Weights of a small mixture-of-experts language model, trained from scratch on English Wikipedia.
Training: a variant of SOAP for the experts, 437M tokens, 6661 steps.
Below are experts of layer 2 (counted from 0) of a mixture-of-experts language model. Rows are named router (the router's row for the expert), gate (a neuron's input weights, with its number), up (a neuron's input weights, with its number), down (a neuron's output weights, with its number) and show model dimensions 64-127. Each number is 200 + 40 x the weight over its row's rms, rounded and kept within 0 to 999.
After each expert's rows: a language model's description of what the expert responds to. This comes from a sample of Wikipedia text that the model never trained on.

# expert 31
router,207,253,186,211,205,201,212,247,237,251,284,213,178,246,246,152,178,160,221,182,245,136,239,187,158,241,245,211,155,194,135,207,201,265,139,189,238,201,188,285,173,178,168,164,221,139,209,172,200,227,269,176,210,239,226,170,156,191,201,220,128,185,307,243
gate14,207,218,230,224,216,218,208,187,200,276,278,144,158,280,197,142,219,218,192,210,153,177,180,283,236,185,172,239,259,272,222,155,163,178,180,174,196,199,255,233,187,238,211,187,181,207,195,236,130,168,212,193,275,260,192,206,199,211,226,177,180,221,228,211
up14,214,175,249,204,200,219,194,220,199,232,236,126,190,211,187,183,189,245,194,150,164,181,222,236,222,204,120,242,165,236,200,197,222,190,244,184,186,196,202,233,204,261,187,154,181,205,240,163,160,191,230,188,204,248,239,240,223,286,189,152,223,228,155,295
down14,249,239,167,204,178,270,230,220,177,212,248,136,251,179,214,142,170,157,282,318,160,179,181,240,170,184,227,214,208,210,202,210,172,101,222,238,142,109,204,245,190,203,178,232,202,208,193,232,206,161,240,271,235,278,193,264,241,175,199,230,254,197,268,206
What it handles: Nouns after the or a naming parts, directions or roles, such as end, side, north, head, President, Binomial name.

# expert 28
router,156,221,231,189,180,263,213,230,240,206,269,206,200,156,192,189,220,178,186,209,200,115,129,155,236,238,163,200,142,174,110,219,159,224,195,271,265,257,205,166,253,115,227,230,204,178,168,219,140,146,230,183,169,229,211,197,161,177,165,182,239,147,156,213
gate0,228,158,146,163,253,168,181,237,197,250,275,198,232,243,91,288,224,255,183,121,176,258,212,148,172,166,204,207,173,219,215,181,204,258,190,279,113,258,144,207,237,110,220,121,217,221,240,226,213,260,213,216,253,103,163,212,194,157,194,205,280,265,206,186
up0,159,285,207,222,126,242,242,179,195,188,189,227,222,185,289,111,175,144,156,274,220,218,200,220,187,248,170,174,211,193,177,252,217,168,209,170,246,152,275,204,196,319,174,218,190,204,154,207,158,159,179,173,165,309,228,164,220,249,216,219,198,184,188,193
down0,216,240,167,199,203,293,166,223,183,178,246,241,260,229,232,174,161,274,212,232,113,217,141,190,193,176,173,256,190,182,182,221,216,203,194,226,269,125,214,174,228,222,291,228,185,221,192,255,173,180,269,241,135,161,175,210,215,222,93,205,219,147,184,214
What it handles: Word-starting prefixes and modifiers re, pre, post, non, mis, mid, plus high, long, early, small, often before hyphens.

# expert 11
router,201,145,170,136,180,143,192,213,184,214,252,198,185,197,228,215,274,179,151,199,186,170,202,194,207,190,246,181,184,157,201,209,185,255,146,221,153,229,141,129,169,208,200,131,229,207,181,171,195,193,215,233,203,176,212,192,156,184,162,168,246,181,165,251
gate0,186,205,232,227,207,284,234,170,169,262,208,146,147,201,209,235,196,232,234,181,218,119,224,204,192,249,148,188,191,218,222,188,215,169,210,239,226,198,205,159,212,229,190,149,156,162,163,90,205,187,220,230,231,232,156,244,241,176,156,255,162,250,195,223
up0,210,254,226,197,186,241,152,194,259,208,188,179,240,236,243,139,165,146,200,233,199,235,191,173,207,173,234,226,246,179,145,181,152,254,168,202,155,221,196,212,243,265,173,180,174,158,241,262,200,218,192,203,244,166,159,203,242,205,257,154,249,227,200,137
down0,171,105,301,275,203,264,225,261,200,235,220,237,264,174,191,200,229,205,175,269,222,162,233,265,194,228,186,220,166,241,259,181,196,224,200,154,204,222,207,245,142,189,222,217,197,228,164,189,249,210,185,200,256,182,199,158,112,232,224,197,198,238,212,133
What it handles: Table pipes between numeric cells in league standings, colons inside times, unit and currency tokens such as kg, mph, $, and sentence-level the.

# expert 24
router,205,185,284,160,209,166,173,222,164,316,195,272,249,226,200,202,209,176,259,221,160,200,193,187,146,223,113,250,158,191,223,173,170,162,207,189,255,205,135,220,201,239,204,207,246,202,253,207,143,147,146,245,186,236,155,204,242,156,206,244,190,168,151,232
gate0,230,218,207,220,261,170,228,158,201,132,234,227,139,123,223,219,154,217,235,225,251,218,198,225,166,132,235,222,239,263,180,184,157,138,213,248,272,203,186,160,171,191,177,190,208,190,216,211,191,299,202,193,237,219,220,183,202,162,234,219,248,188,131,212
up0,94,140,200,185,160,242,181,185,182,182,240,175,271,205,146,161,165,258,214,130,162,223,199,185,205,252,224,171,179,204,236,210,266,294,123,185,178,186,192,202,216,212,183,169,240,188,214,199,203,59,203,161,151,156,167,183,178,223,204,162,157,242,235,153
down0,186,225,110,234,224,129,216,179,133,275,181,187,165,117,293,273,167,195,169,206,202,220,152,175,192,159,260,150,116,247,258,230,214,293,183,209,182,125,233,169,201,192,167,135,203,200,242,211,223,172,139,121,177,180,254,133,160,169,115,227,199,153,211,295
What it handles: Words following the, a, of, such as first, other, two, most, very, several, and the itself before nouns.

# expert 16
router,205,139,126,197,222,232,210,180,197,213,170,266,230,182,163,244,178,195,157,136,204,160,184,218,232,247,232,271,250,139,237,246,239,284,250,188,223,168,192,166,203,253,151,126,242,147,196,226,154,222,189,250,188,163,217,150,209,228,201,192,223,192,264,257
gate0,146,294,165,269,236,176,189,205,151,273,195,163,133,214,146,207,161,196,150,221,258,192,190,206,170,236,113,236,179,240,171,141,223,237,219,183,195,153,147,191,175,164,146,235,225,157,163,263,181,194,209,211,227,234,204,289,226,239,271,235,204,167,218,186
up0,219,120,153,202,146,218,194,210,132,161,208,206,185,180,262,187,249,187,117,170,212,154,218,153,153,199,175,196,183,182,197,173,248,178,219,169,209,276,154,173,199,238,202,214,190,273,154,134,187,205,218,151,164,194,273,224,240,180,274,170,197,227,189,229
down0,236,192,191,163,231,217,228,235,267,193,141,213,172,241,233,250,259,135,159,219,236,178,246,163,161,187,168,180,235,171,142,130,190,216,271,198,307,153,217,164,164,235,256,209,219,164,157,163,221,206,222,179,233,264,194,254,161,162,231,164,248,196,133,240
What it handles: Inner word pieces like er, e, an in names and words, e.g. Cuerda, Miserables, plus subject pronouns I, we, You, She.